Below are experts of layer 3 (counted from 0) of a mixture-of-experts language model. Rows are named router (the router's row for the expert), gate (a neuron's input weights, with its number), up (a neuron's input weights, with its number), down (a neuron's output weights, with its number) and show model dimensions 0-31. Each number is 128 + 24 x the weight over its row's rms, rounded and kept within 0 to 255. Numbers have three digits each.
After each expert's rows: a language model's description of what the expert responds to; "mostly gets" lists some tokens that are sent to it at least half of the time. This comes from a sample of Wikipedia text that the model never trained on.

# expert 36
router:186137126180107148110098133120147145094144121140092160116110145111089130114104103092122119143095
gate0:132128117126129116163088138144174092144148131128133107113154103123127104116155086114125103118112
up0:137119107100105159105147116120130098108149106099119151062132106132180111111135172168131138150142
down0:117111175125130075081117147134107123111140121087083143156143176103102147142122156149120116114146
gate1:137124109125162114115136148135115177138125079159127127148107116129134132109147147128091130142137
up1:100110149139111141149110081149117110138130134122132135153110148120161113100121089156110154120095
down1:128106134088187088122120121169112107149107135151156096122106128180081129146191138109170151146105
gate2:117139146125083125167130125128104107156154132123130128131156146132123160102108126118154151146150
up2:120162173173102133099128140074169147109154098118119176170088166137132173156133156149124132111099
down2:153117125120151163129117149126094097137148132138148111071154171120157164106128055151108156128123
gate3:136124120130105114099118118159102120114118119133075156142123058166097155100148150102164128123141
up3:111154150116167137178137149107136131126109148132140095136128151086169087162123112168126146117117
down3:151129106146145145118141094151096107110133106139102147111118119106153131154129098123147139134103
gate4:133089102127132141173094148102112101106108132140118132127120161128137141108130141097099107141133
up4:141130122110099121103138086149130130144125109141119117149113108122149110128101170158153160108134
down4:123079109153135116172130165129140107134141139113138131121125123128125123140115125140168089141114
gate5:119140138136117114151124147147128134148154109127141117112130150117114157101175128132145121089136
up5:140134123139118116132126116130122168142144112142132126146103147140098171124150114131136140094151
down5:149082120051105117107168098110097125133127172102097106168147115125123137135139110143164102124150
gate6:098148132126133163105140116113144142131139106087100121110161170121057106102176146118138163087140
up6:179143159126125109099138153101102101126125167151153164160089107150184167163070108149132113147133
down6:171089094151079159116127081125080099087135141125130148128128113108102111115139139141127137135125
gate7:134115115106142134146103097150096134122137103084130156153098141133121130122108121157138173128065
up7:136126115091144114146131099135107148106139120099128137148129147142126118139136120184119168154091
down7:121126144154142091132127144119113100076183137111153109140131146120137135121130097085113119127140
gate8:121107127143110122143154145138069183091134096124184120118118113121093135154123115133105073140133
up8:133128174149141108183177159139113124136126155108061172092153133095145148120101103118134096156132
down8:120107145096112133155130154150128085108104122124110119153134136089112090158081130058127123127145
gate9:124127130157115098100131158172118166165092119106170153150096160103167121115125178120136154082137
up9:131135145133126142157104121109113076098109128149087114109164107157121101157124110158151105132088
down9:112105154143099099120139103121131127122143108150101148096129115127129125194167147122121107126098
gate10:133133123130139112134087088113126099116140167123068127110098125107124116118127174142073096120113
up10:105163120136151126133112131096130122098167187132103121071161136100090104123183136140068122123111
down10:129121115078145136127194123108139151124109139130086151163091111146159109128144104128110168136148
gate11:168111156136100121124134106112144123148134140129139156174089127124089113105124141120123150139133
up11:137120127114158104164085112132132168083130132135116127101132081101137129150143127139129071083116
down11:148149106109121151118114103110125160094097160137091119150100122137136110130098102124086146137157
gate12:169119188130102086094160147133167113122128046115123134156107112138145125135092128094136096090112
up12:150099136138102123112153164148158125131115076115130109150132156150093105107093132141109087102084
down12:145130144183118152150161094162120139143144122107140138132152093109122156177130099099144160125132
gate13:150118120138168094129105158099126145131134144178129080112127129089106107143113094075125147126107
up13:143167128132127117130084129114149112137082145098162129143174103121098122153126117119105139102125
down13:189110125175107146148105118123128139126138111142178153132137110119109136086118112148131116129174
gate14:119109115136156108128108100200128149124116099113124152088114114140123142103148108121192144123113
up14:130086128135106135098189145072112119166169142165139124169097150104148100139121140106064116128120
down14:131181151123102126166115160137153109135094134102094109090111088121136089159162162148186167122132
gate15:112154101184158114155144094143136147141139078158148180121166134163108087154083111130115098141123
up15:109098096136160120168129118128155149105108071172142136112139141163142123142110126112119110117136
down15:139103171164134150122108124090105136120156138145152174143071084087119117100107095138108114082125
Description: Relative who, which, and words like also, later, following, most, several, number, often introducing clauses, plus the word piece le.
mostly gets: "le", " who", " most", " later", " number", " following"

# expert 32
router:133127116157143138121103156153123127100108137148137113105146095116131140108112117107108102100127
gate1:141129081148127111139146133103109088102129144087136165108138101120140177162115102151124126128162
up1:172130099173111125099149130140117097115120161108167173133123136126161143171132139121126095098152
down1:153127067127116128125136141132142174116083118149089161134132144142133157149122136117119128160090
gate2:125146137158101142103137111120160111159167109124156118103093134109112109146125130104164118071169
up2:102120134133149168075103093167135165167112101147108120113142103169171122160124159099107117101107
down2:144146103160091122128129132105134142134136129140114074115118117148114158150132136153126143131089
gate3:111125111146128140063135105168117141155110093090093175147152101146127098138141133135119124089106
up3:111164151129158140070105146128149106138131091107083147087153140154091124141116132101130163113136
down3:143147107094095144112138111093075112130138134109076154131125130088152130129148102149123150129115
gate4:138135084142138098138140143140130145137099134123134164169139099105156120157126189145142148092159
up4:111141155130106119118131099107086102139128105105147125106098163135125121101090112118097144153098
down4:137127129139115167162133144112102183109108152144130112100141129148154110111094153132111123134106
gate5:165151114111132091123138112135102092107131154144162117083174085062115103145143145126157131101105
up5:138151073084121116112119104135127125083144139149141107083163130117125121139158145137172142116104
down5:148145117136144110177177159133131138139112138132144180099127135113142104145129119148113103117129
gate6:145094117137142127109096116077111157091073158088191141103139136139131107143136147170092106116155
up6:144077135107094122122106105130105109054073124114199145122132098121158126149143111131105119123178
down6:116136084143105173138132088127163173165112106132150114145117126117134119091176077133098103132128
gate7:132100142138123140144098179111077149128125155140130125104105130124114095116152137127149119134132
up7:158097126145147167127098125132087145115145124130130077102115128129097113162152128124166141154117
down7:139152140132100132139093140123138096162109142118114170123086181171134113167102117142091118134152
gate8:134132145076160137138122138117138077090107094097125138183165122098161122138171160120171101129152
up8:106139111134062160136147186152139124120121139096163141120094131107097133133126089126145104127137
down8:116172144118119127102131155152136095124120133111128133151110143173106118141124137092129124122132
gate9:124084124136142117094127122109122146135132135123131152195144118152165129089112115132165111115128
up9:139133138125124129068124147137105132116143112137133120117136146123100158128111169163084136127115
down9:123100113120117108096119151116121117127122165097152075103107126110151149126105159129147126130134
gate10:154129129129091111096091168188161159088135143112129133093165125178111110127133175130154115126138
up10:110113115132144139184177124121133076160130117140161125135107143103129096090104075128078156131081
down10:135156092121165117126133092168085126135117091122139082119098119195130129109144139085117149124146
gate11:146111150151101127096148154173145175132106171105173171137176124105107154130139192105113127124142
up11:128143084086161121134104084106110081122154100105084105092088156124172129135123093149128136151112
down11:141129151118124153144170119083110146103151111134132123141157141112176102149149093143160133118123
gate12:106094119166111114145128116092116152133126106156124063132132146094132111141171152123131075112182
up12:130097110131157119121182124100161138086173120082107072150155102129130106120120122131126129110170
down12:135113124148157110174136132147104126120128133117147128126135115131157097122134147178134180125163
gate13:149144169140122127138131164157090110126060161076139123108136129143149120097131128145148118134173
up13:169102159165106141110112123132128085148106138118115100140106139099132132104161117161141113112143
down13:118157123060146146088133120135130163101119101136077123143144120158152155124138120115116116114126
gate14:134136146156152125141136140156148142114156113164094113145130125116119126151106137156124084166137
up14:148133105097112115130112117066107145116114123118159136116141120127149148118134139128141148100168
down14:126129088133102164136161142118106156172125127163142093126165097096151162151128149143148123079143
gate15:130141075167161164146150139124146107133149131118125119131112118148167122141118130098131114111145
up15:143104168101083083119141109110148129111118145151149107132153141127086122135126145136151134160118
down15:107116129059104110116129119162109115122107121087157108172155112132134140152127172169099143122103
gate16:140104124163122100141069141148133113152114154113146127077104147148110111086160089124133154117129
up16:173137142154100126117124094147150114127147088158164090132120165144127152136104070158140167114109
down16:141145117135122127145174137118162141108149094133109109088173092125094103181110133130107105145150
Description: Word-internal pieces and suffixes such as e, ed, ive, ous, the prefix re, and small count words like two, three, several.
mostly gets: "e", " re", " two", " three", " four", "ive"

# expert 48
router:194154139122147187101151087120146114127149121143113132112127134137143170137094141138115132157103
gate0:110138122119149104121188080173159122123123108129136107151165081160140136149159126096091131132130
up0:133126126099087096139133143149109101132123119136167145144140129113140141133119186118127116109130
down0:113121088094104152146150145112140111154140091115124156129085138103088118132146097129123131160120
gate1:127150149150152128133094156145134142129170130100154139178162138135131171148162157106116109138111
up1:133128149165104126079101165174155124141184142106119107176151136142168146172153147095127127107123
down1:105149130148094136172143097175097093103113123195103115156136128112111135147136144131158091145165
gate2:186126106115129123156104145133174176125148122086139130136122137139118112094135095114150123084190
up2:081121150132121130088118143148098083151121145151107132090098098132129135166122127118124097164072
down2:166089109123163103124123144121115147151097071118128121127128179073125146097119140112103135129124
gate3:131108138111123117161157140134119153147137141151136153161125119166122132179136112119157136139183
up3:105141115082142106124091106106134103122127140100138099118136120101107159106095151099107106114084
down3:114147146141128115140067175149133086131095135165140095124130151103112078081148124128112165127139
gate4:133162158123139118135125115184124155110134134110093143143141123142142148135165134169154113142103
up4:126102100121109143124117145083127092138110132142161105118115135121117125117087114109097139105154
down4:072133088122107112177111120143114130160083134126152108072159119135145103135118106168185122130141
gate5:102126134089146132175111114133119122097126124138079146067147132104139086116100156140127097140150
up5:095128120122135131180148121139097138109119125120122151089157162100174124160096164099124081131127
down5:141123088126120111137150162120131160077134153119128140138120141110124117118152114151159130133125
gate6:152098134087135145149155117111107138148094122131146136181159114150151126127163203133131129105137
up6:115144130162127095069113142156137134123152161124101120065136144114119130118093074128090116160114
down6:129133088107077118119119069132076110147080123111121135090141138145119161087159123131121158076133
gate7:151103153101143126106105161132100130137106139152137142174145116172108144152137102132113111130078
up7:138113141145123143124145152119096139154107145120134122123167122165148167092135093119132104171050
down7:090145091129123090116127134109120066173127164143157094157101125121129150177134133105169128136115
gate8:152147129142149178096124125138144154138126177101142141119102132111113138141117111134115176101136
up8:149140128142158181095110129180142129116140145120131114058140157103100142143127120138137169088147
down8:111129130100124120120128107099133128115108147132119118185130146166156151128113150140121109145126
gate9:131096113112156156109148054134114089144146105109124144133146123076170121121130157133161141095102
up9:116166148126093121183127228125142185133121124178140118160125171107105146116128090145144139134132
down9:100075128152116115127145137137132115133164192106114063095179104162141189167127158120098108125131
gate10:113135120111123183099125101140115155149123146125120109123114128098141149106127173162137139124107
up10:122132121122114065140152147127146108113132111137127135113140125142132094131138111120114163142140
down10:097144138135172110130099110082127121145174097135099161149098124113125095123118150136144156116127
gate11:124126143145139171124134149107152097151110135134125128094173129165132116127128144121126132123122
up11:083141114139139122099139137098133158095114098139120100114115139113158111131113128135102143174131
down11:131114123135175152124112075129126119144104169079157137122116155164120122120113128141147115155143
gate12:170183116132131132110158125123131123081166103116126139125110118108098173077158150133162195111140
up12:121100177113157084110127136148197152164135085142145103110129111109130132148121149147124072142136
down12:058093123131107138108159132182137162155117143109131149112137168123064128129136130120121134170092
gate13:128129107143159138140107113153162101147127131141128083135166135140163121120086134114107165117139
up13:127136139135111123124137154122082147109130138125117162125092121122079149147135126144146105122120
down13:102141111096156061081182101105166112140113127144160139137155117142138149134122121126112129137129
gate14:091153074141159179123076120100099134134142177142137126112159084094138126153159110129120098125101
up14:167151142139087089131089114151151107152138125128133114125074138177138116087142092144147136135109
down14:131116111094111136164122119145136096085105139115128155063126146094110145185134119101093138148152
gate15:115105119131108154120135134132134191126124138112116170098124109151153142122188159116153106131113
up15:123116101120115155126145146128158192117132159123119162111102103151144141115174163137160108107099
down15:126118143098106133195122134149131118109145108150175120089108118139078131121133139117121105141133
Description: Capital C starting names (Cini, Cundal), plural -es endings, digits inside dates, they/They, and table separator rows like |---|---|.
mostly gets: " C", "es", "tro", " They", " Va", "|---|---|"

# expert 27
router:102123116110149075111132093127156095144074124140098148183141112121140131113101148136128081118137
gate11:144104127140116128131119154163153095126134131136107090127112131110135122125199117115139101109139
up11:189105100134160154109105108152136153105179148142137148133121101107110141114127124094119131122130
down11:115055068173130099151127087078131110134121150128159134142160103147123148082162119104142134146060
gate12:124087142198146104102100096111118150121095084136145135125134094125122161099106156118119135074129
up12:154127151088137134149124138083131084093117136105125153117128150137141101142124105139147124157128
down12:123110118110176114150131162145147161139113142128098155131177109091112122144059113163152150101093
gate13:153086162103127131143102113101121109138118153138124132137090135140120130170163104121136097130119
up13:087125135098108147150122143145172107136139139111109152097084130143116130108116084167125148165153
down13:103132152121157117172160152125153101126101137111105109087069108117083108135157123179128128152116
gate14:114066106104123116153118129099134088104148157121147141117130111152152116112127135115120159130088
up14:107136134145102146135104134140144134155139094147110144134111129107110132106106124151119106108159
down14:137144133169179126124100121139183161159131124132135127130141122118104118127090157129116145149168
gate15:048120154147136152127131137119113127147122096143133139142093143160144140110068094111163108151134
up15:073151163116113114125126122123157102122117123143126181170118138124109139093130150098110100109156
down15:153130113124122139082168146116153135090126093159172141127103114147097176105113163143095122156124
gate16:116116109118106125097122125093059109110123086124098143112174082130151091082140143092111146119129
up16:113121133127138134133110157139145161143110091131158143158120105136063102135146121095148160091097
down16:124101138107139137120103104157171119175114121113132157111134116123090116096142168131160115124141
gate17:120085125071142097155151147141086136112135123092150103093178118180130098114138140143111107139107
up17:112130118159130104090093103133107077127135094142079162116120121092148154131162105163131107116118
down17:114126154144115102127148160149126119127173154126070141136167117112130143141113097122098141162123
gate18:112148144116155072129142134096141134130132126167184088137129150169108098094135138106142113132124
up18:111147140177129175165128062123124150153102125124118124134122071137105133130109109115090153155152
down18:113128157124145120138179106107101152128136104126179115153149116117094158160153151073127136125118
gate19:121116155116150131114069111112098131068112119126184101160147110110116134155148139091099149126119
up19:130138109099105147141155139140168126182121155111123133115133152130125183147117129111114129116134
down19:128140189118159080160127097115136103143151136136161140101126149134135142132133108108085111140134
gate20:119165173127138132121144186139150151160125178125105138145086111155119104110139133177097150112150
up20:139082091089148124126093108134144121135119106129124112136144152120151161122124141078144110138126
down20:142140165166124110160165093167153159106152130108160181100116106112127165117163152152153158106137
gate21:111162099094107119120123165156136098098106125101103143134136168152076153123142120146110156133100
up21:138101110127148128172154133128141167113141109091131158125126115139132166098137165096158137144087
down21:122164165130103136111101085140154105111127108147098115175102161121125098147133118155081124129135
gate22:134147143142109128141160136109132109123170167101133095137128149133125077133129119116167161138129
up22:087106102136147174153113125137107095130131135090143137106115143108163120149123104135143091138120
down22:110104111095107119156149134142139102095141084145122136175166128134085145128144122139106059121135
gate23:128103182117200115155164120132116147117155150116146126113144147131071162137117147115200124130095
up23:111131074140081120110105135120136144127129089148130122140110121118197122110128135148078128128126
down23:123189135139114140140101086152137104110106124070117136121197110105152111124111134123081115128142
gate24:162141130083146170142153173160060101129122149143105115082133070094115184107148134101139138110126
up24:143065124139105107097107161148088056112112102143132145118135100112140163101141119090141093128132
down24:177150116103117144104110121176149084161121106082128082112165131094133167121141075163166153167116
gate25:121104103103156136149102131111130136130146127121117101117152133162148125132145145070120092135105
up25:120161120155118130116162119114108130092128133161132170156089092115107147108088121145147126141139
down25:114171145123115114138133141144124118133147125105103087148121104152146151120131146140154119103165
gate26:119112121116120120097118117122114114113162102111107131131120097128067115114129149153164158080104
up26:131156139155087089136124134166135135113128084136132100123176118120128108162108111115150128137148
down26:126149117147145118164163116155121154111169116122126084104130128100085136133094142144092102106138
Description: Opening pieces of capitalized proper names split into fragments, such as Ar, Ha, Sch, Gall(en), Hol(ley), Mol(lica), Car(on).
mostly gets: " Ar", " Am", " Ha", " Bur", " Har", " Sch"

# expert 55
router:103117130143106117112147084139099145130093140133148098145054152140141156162129087126150117153149
gate0:134119120136110150117177128128146180132111094120132125132095091131133153179147200131103136125142
up0:113143107115119168160122160151107174142082095145148153134120100128139142138144134124139155106202
down0:197126108129099168131148126110102109156155154126101174145167125117159138116140133156100144115138
gate1:181129156138119161143128128163129098138117168093134165120139126135147107135152117098195069109120
up1:129120143121115141123123129137129118126151148100139142104134119136111095116154146132153111115099
down1:140125136146130145124137080125112149161137162106129087104178122125106142114161069123145130153138
gate2:180045147133105126127159115080145154162137125146132140131122124075118124139141099130110146120152
up2:089143114133109132135145115132096114159139154120115131100115143159110168077094122148123116155141
down2:139114133140141129103134132123089085134138139137152141087149121138111126091150112140099107128110
gate3:162143122122126124138167107084095141119134151134155101119146109119125099164125124100131147132176
up3:133146108156136157141128137131127155148133136104148119124125147095128177094111119129094118138130
down3:107114077076129134119098139129164143114128141178132129151124090136165134103113149124116116142127
gate4:103100148114145122100138133140086141166136144142157073081093111151177120128172162158140171162080
up4:136150112126103151153143151132158119135138109114104164174160176100082118126097076094130111123174
down4:146074157144179107130135137150099154072122112126107128133125141101133114133152143144164143094160
gate5:146095180122125156154106140144130136077116131114103093137165126140119121120104140147138111179149
up5:165132166155100146169115133165133153085121121121123111103150124116138119127131145153130164180145
down5:132091157150115124120158151143184177141147105135141129157111153122109108121172124131103091101165
gate6:133124120152094111109110132179142138103156162110121114164103120124115102164131177132155167128127
up6:162086096136124141057101130167132127106126148101154088111084147112140135130110141121140176124096
down6:134122153126112084096050135183132124135096142143143151131120074145127142113106118099131144134150
gate7:131110133150052126128144152128128144168154125117128143105132131120099110126141137101103106096074
up7:136122171099153140106128161133126178081119136124123131163133099154139131099137145152207091178151
down7:094094130148101131113116109145140156127098119132148092123105129128123153143116155100144116118148
gate8:151163128130109131095159083120111153108127118127116141148136111119126123159134145110146153094154
up8:096124108179086142106112110087105140144108116114109146147097111127113166144152142125158179104129
down8:113128107136109114141135147129115155077148119103095089107139134126176108112175124081158127088114
gate9:113087138142110165158097134107048125106114123114117156170140142180095092118151137118072092138138
up9:147149130125158091124175130105163141100141113135154130138092135105132159125108079148159154128097
down9:128144091122102086101169102131157063141127126124109089137149123093134187146099171150141162139147
gate10:194147115126118095137079100107118149113103120087120147117140074099125153179173159137137116123101
up10:178124140106111128162138122125173167140115152131158164098121116099135142116094125127176139131123
down10:117112129127115156094124136128144126097142092159129127126135113140112190135139111149148137122111
gate11:105095167156117156148093130147119103138103128099113104121122101102090177112116141130129128105140
up11:115095166148128124132131116125105125121122101110104091107134116115079201121128147143146106133143
down11:142146156107124092141111158098134190152108113132125148110138109067156112097155098120128163160159
gate12:110127140134135132137096145069173137149092180128133157166121151138167139146114086114152108095096
up12:135128117137119107118143120113112159123107137097179138164139153142151128130133114129123109082125
down12:137143095167168175135145119133172142135149157139087149152145141085085135171129123159156126119166
gate13:144155118116123131138158129082119091158156091132113123138132102122156114116161113146113139115108
up13:169137115126128127147131133091127111151143086177111110140137099141143114141172096131126155120114
down13:141168135131170130137148161133116133106182147100138144084109125106114149107099145158130127100133
gate14:117117124160109127117109112119101155132142098155141167172160151143117135147148107129105106119110
up14:158103100127053116121160097127110183114117098168138163129181162116141098135153131129082085152133
down14:115133132111133139132090123126068124107145128159171159118136113081130126139090121152101166122162
gate15:152120109129134141154124096102138138084150111169152117120082133149121106130130140124140125093119
up15:098088138122157127137130117163174120170125150123115151125145106077144163138133152133108132143120
down15:147131105124144149143112151118155106129107112079145079142137087085074136122099167100160155116140
Description: The word as in cast lists and clauses (as Rose, as well as, such as), plus York after New and tri pieces.
mostly gets: " as", "tri", " York", " As", " Time", " Tri"

# expert 60
router:089153102162138164151120134124073105122167121157137118132143136143139146100102144127109143103073
gate11:111103109104139148127123147112146175137149114089132096162109090124092118101137146135136135100145
up11:143128113094130152132142126150148125146140177193187123126125135124166155169160111143110100119130
down11:121126106072123104140162179105116117124155123135157167191132135122195091125157149118111103133084
gate12:095103141140142116061114161084103141141100154136107137129130092131171183095136216142176142104124
up12:135165117103174151114135112167134135101096121138127095150148154114077110166168053114109128160138
down12:131165154133178184145133111121127170090142140203141088127115142113105137181159110119104127101130
gate13:130139121124107196148120103141075114169120102113123107109164133122105101084147148150118138073175
up13:128155121112125173170155126126090117126150085131126105130132077160088062101155123163120128119145
down13:138136080175104101103118138123096161106118116120122113142132156148125142106091113128093161151143
gate14:123098084157135142128081095132119097158123136116136160145098094141140115098126138097088127100131
up14:097092109101137150152099133116110085141091141151126141119118138119142133127145123107111133109106
down14:145134139168084124119129135127130138139116092165135103113113138126114136134136146107159131066161
gate15:152106182122165140137129162124153111125156113105161082139165101140139103134082135089100109097099
up15:117122140152135128144114098097080148116051118131076178114129143128117117140138093142141151153153
down15:141134132140135100111090113134136119125087147125120134090099139133101121111115140127129107159104
gate16:131147089143124147140152135112129111140116126157149155140153108115138112143186105161113138123120
up16:121122086140145145117171137111105123127118146125125132104137129116159127089144139152135097089133
down16:120134171107111108146159142136139123118131131125147153126121153116072134155121111091115121171105
gate17:127123130109139128110121085129160090175127161151175117137168132139161124104113106094134107129139
up17:131111134141150105163147150117123162111107133105107103114084122145130087139131136122122124136139
down17:138132158149114114095109129136135126098131128101126093141146144152149137159140151160156101151142
gate18:133154122103182143112090137147121142126106107106128134102101157169189117116158095137136147138124
up18:102105102138148124146155153130129086120171148167129102118070136120095142139158105088103104088096
down18:124124144104160146127128071118131152141139082121147134095143173132159107091119168103111153136121
gate19:128158061129141101118123124142124146150152108127150148128119080124138137107129124176077089116123
up19:142115124133058126127141125047094136093110136120172152148124098144128166115114081132119116143153
down19:101111115100146094144098179092125152174114096100107154103123140098130143141130161162136149138116
gate20:133082124122091165185114150132169129135100149125130135097130134104121183120119131158098133153145
up20:156083140120056151198121166124150117113118173121114147145143129138120161114133123128100149172146
down20:129155123128092150137087162127157133098134126137130111138139067135121118128122150111114103172159
gate21:095155116131099161148131116130121105092100162131112161145161139098151076179111131115110087139177
up21:138128152138150175093143133139098136127109138154194162156147145145101156139122121139077155141112
down21:150169140122145149104181128140123091114149104114158112155104141124125148184156084161157138098135
gate22:078112109094137103157137127118114132142099146125134085094093106148123122114161087109109153102120
up22:111118135116145116137074102165144125116100146141132137120095164163145159142165142119119136103142
down22:130109149129135128108093133129113111159157154145127146113086114104135116143131136132099146120102
gate23:085098087084144132108098156150142140135114115115105108104101141128132113108146128122130163143117
up23:164161154133079129144190091115137155078129126139154115124143094108139125120120102107119108116114
down23:137099116120101107114112090134163112160142101140131130094109136144128076148160137127179151144142
gate24:167140181169151158092104130154117136114127089047110137113117122103096113115164118149112138139122
up24:129117121141127151133146132123139105121122126076130106092129138088094123121122139138103153129121
down24:111107123143132149123128112127129113162168194103144107113162115090131163125109108138168113142141
gate25:141126097152141133107102141090133134143159178161095134111101114104145134142158122137143150139120
up25:121177156158104089101136145150104099126116102150143095140104158143150118111116095132106157108131
down25:118109170116115134128104123120157127151121162111169144125176090096122127112114134144148136128182
gate26:104123169158142152145117122072091124093118120112175099128107095107106131132089168142109117126065
up26:154148104125158136120114166131150158152151110133137130107134166156171116125119147121128134123179
down26:123135135158130118150141102149154113155110105132139140118124123148169119135125116170115145135128
Description: Word-final pieces of names and foreign words such as -y, -ia, -na, -os, -ism, e.g. Xiao, Midnapore, Medina, plus v. in cases.
mostly gets: "y", "ia", "na", "ism", "os", "ya"

# expert 63
router:093127126108125140111117111159092098114143139132109114127088146116146081112137108143157131121114
gate11:165093127112144135163161156094129137125107115101133103102113100137076120156137119127117138126146
up11:156087111110142126153155132132135114113125142100138131111096119120084131155166132140154143117101
down11:160085131068125112134125094156137106144127148129168133129111130136115103113146129117137134164134
gate12:139103131148121139131085115087108150131099175106093144139097101101090113110097151166120111105111
up12:158138116154150150117162156143170148149152075135164137146127158154153138136155132096112103167139
down12:127134145151130090145122107127119135097133105137136109132108124120117109125115120098169175145105
gate13:146165121147099125099173119136143133123155112140143127083120150137131118132108089128142121160142
up13:151141151133141126106157138133112163116127173132127134132104148132096106057086110131162112130105
down13:145164107145119107142120153149059108088120151124130155146125135068154109141120149113140113127152
gate14:169112111087140054152083117116118134114136165129114149125108140151104175117164091130128108156135
up14:089130111119129183134133167148137105148143121157145123154111097118146106132109146109129125083130
down14:129108144116112096134153105182129125073147145136111159086158127131103086146095148143131100149132
gate15:131136173181138123133080105139112154129187156142162105154087115139125138162145133143144146115132
up15:124132138094124144114146153119151098171076119139086144101156147149129123100140147102126083140133
down15:136107160077111127124140140102143150105139150147148102092167102134146128151170100101107117116124
gate16:110133144162177129112095122107140144190135089130164154203143146132101126133160125109145133092081
up16:108175127140118134105136162108126172129110089120135105125136121143104126104112157144161094134114
down16:166144123102175142138123102115107172150137127156138144143125122151121135147143161172146150115133
gate17:133092118147141158127153109130134079108132162138152112091162099136140131178191157131181116146171
up17:137095116147161139128112115122126093082139154140155150100150098148140102174200153101145101149147
down17:122157128115129154105136155121160123144118109101117108163093178140105153132094130127107113114141
gate18:156134138161157108132102143135089094084116115119097148123099093119119105141153111146110111116099
up18:121127120132090171117158145143173123179175134116155113153114162161110157151115135125172139141127
down18:091173144112132124133134148123155132133110122143165131085152082086116124130106143171125153135078
gate19:110146144115145129139166156113091104118106112139129132099103144108152121097128134124132125115127
up19:091078151100078099092119098135126122126143125104117140152104088152154124108145109112130074127150
down19:094122117119150093141128138110118151142133103112131121163092133137143157144152096127104109123157
gate20:153154146161161120147102155150122138152120135131155099135113127129160113162112061126095168124144
up20:134095140141166123135116181172112126138108107116124106116103134130151124170109079130108133114116
down20:146129095141166121146120130151116142126139111167084142153156082155108075104091139096064124102095
gate21:157179118154126149122127168117166133127177163116140119134130133127131169104168148101142127132155
up21:123190131182120154126112156151123113108147120102122136135128121123121177107186124139137101104159
down21:130166141135136157176107135136130096073121130094121158079140156169167114104164142128111116118125
gate22:110157097146156173137121120105111127086138085117097148091097157128108160111108102099116183109117
up22:143121149131124116137145104157148132201088107138189090139130127140189132142137192158126120112149
down22:085159121097116144137115114136142109113151142126081104099126107156109118107153132135133116109121
gate23:130113147098134133162124101107107096165125153155100110176174132104111120093163122148116144199125
up23:115108156104116151148124098102127120182157159141108101177160162130126123105170145170165149183102
down23:140162140091107178165161136135099151167139140134126146165146203120104126115126121136110138121135
gate24:122103149134130125104131145108094152137138151109190099124084154117094121143106138136112131122117
up24:124098135119126142141117131105126144114130122106159109099128157119127109133117124138124142092062
down24:148127130128127158120127182165162124116111166161089119136125111117139150122108092152137149126136
gate25:077152172107126182088158151128118125155150138138125114081158143143098163122118110067174117142144
up25:108151146132129126111129135148148139166106100120139132122111154144120148099133109135148176139111
down25:127086109145098104142124096115142152122134138122137169100071160108136128133130101141142135142152
gate26:133154150143107122171173132115082156124135155120117153126156126113121086141144173111141115095094
up26:114112139149076131122151122149119155148134122136115131143105119114095132144140107110123101080124
down26:122118172152130138153113152124080098108144128121099109148091117145159152128133142121173169129132
Description: First syllables of capitalized foreign names and places, such as Al-Shabab, Alba, de, La, Ka, San Marino, plus day numbers in dates.
mostly gets: " Al", " de", " Na", " Ka", " Mar", " Pa"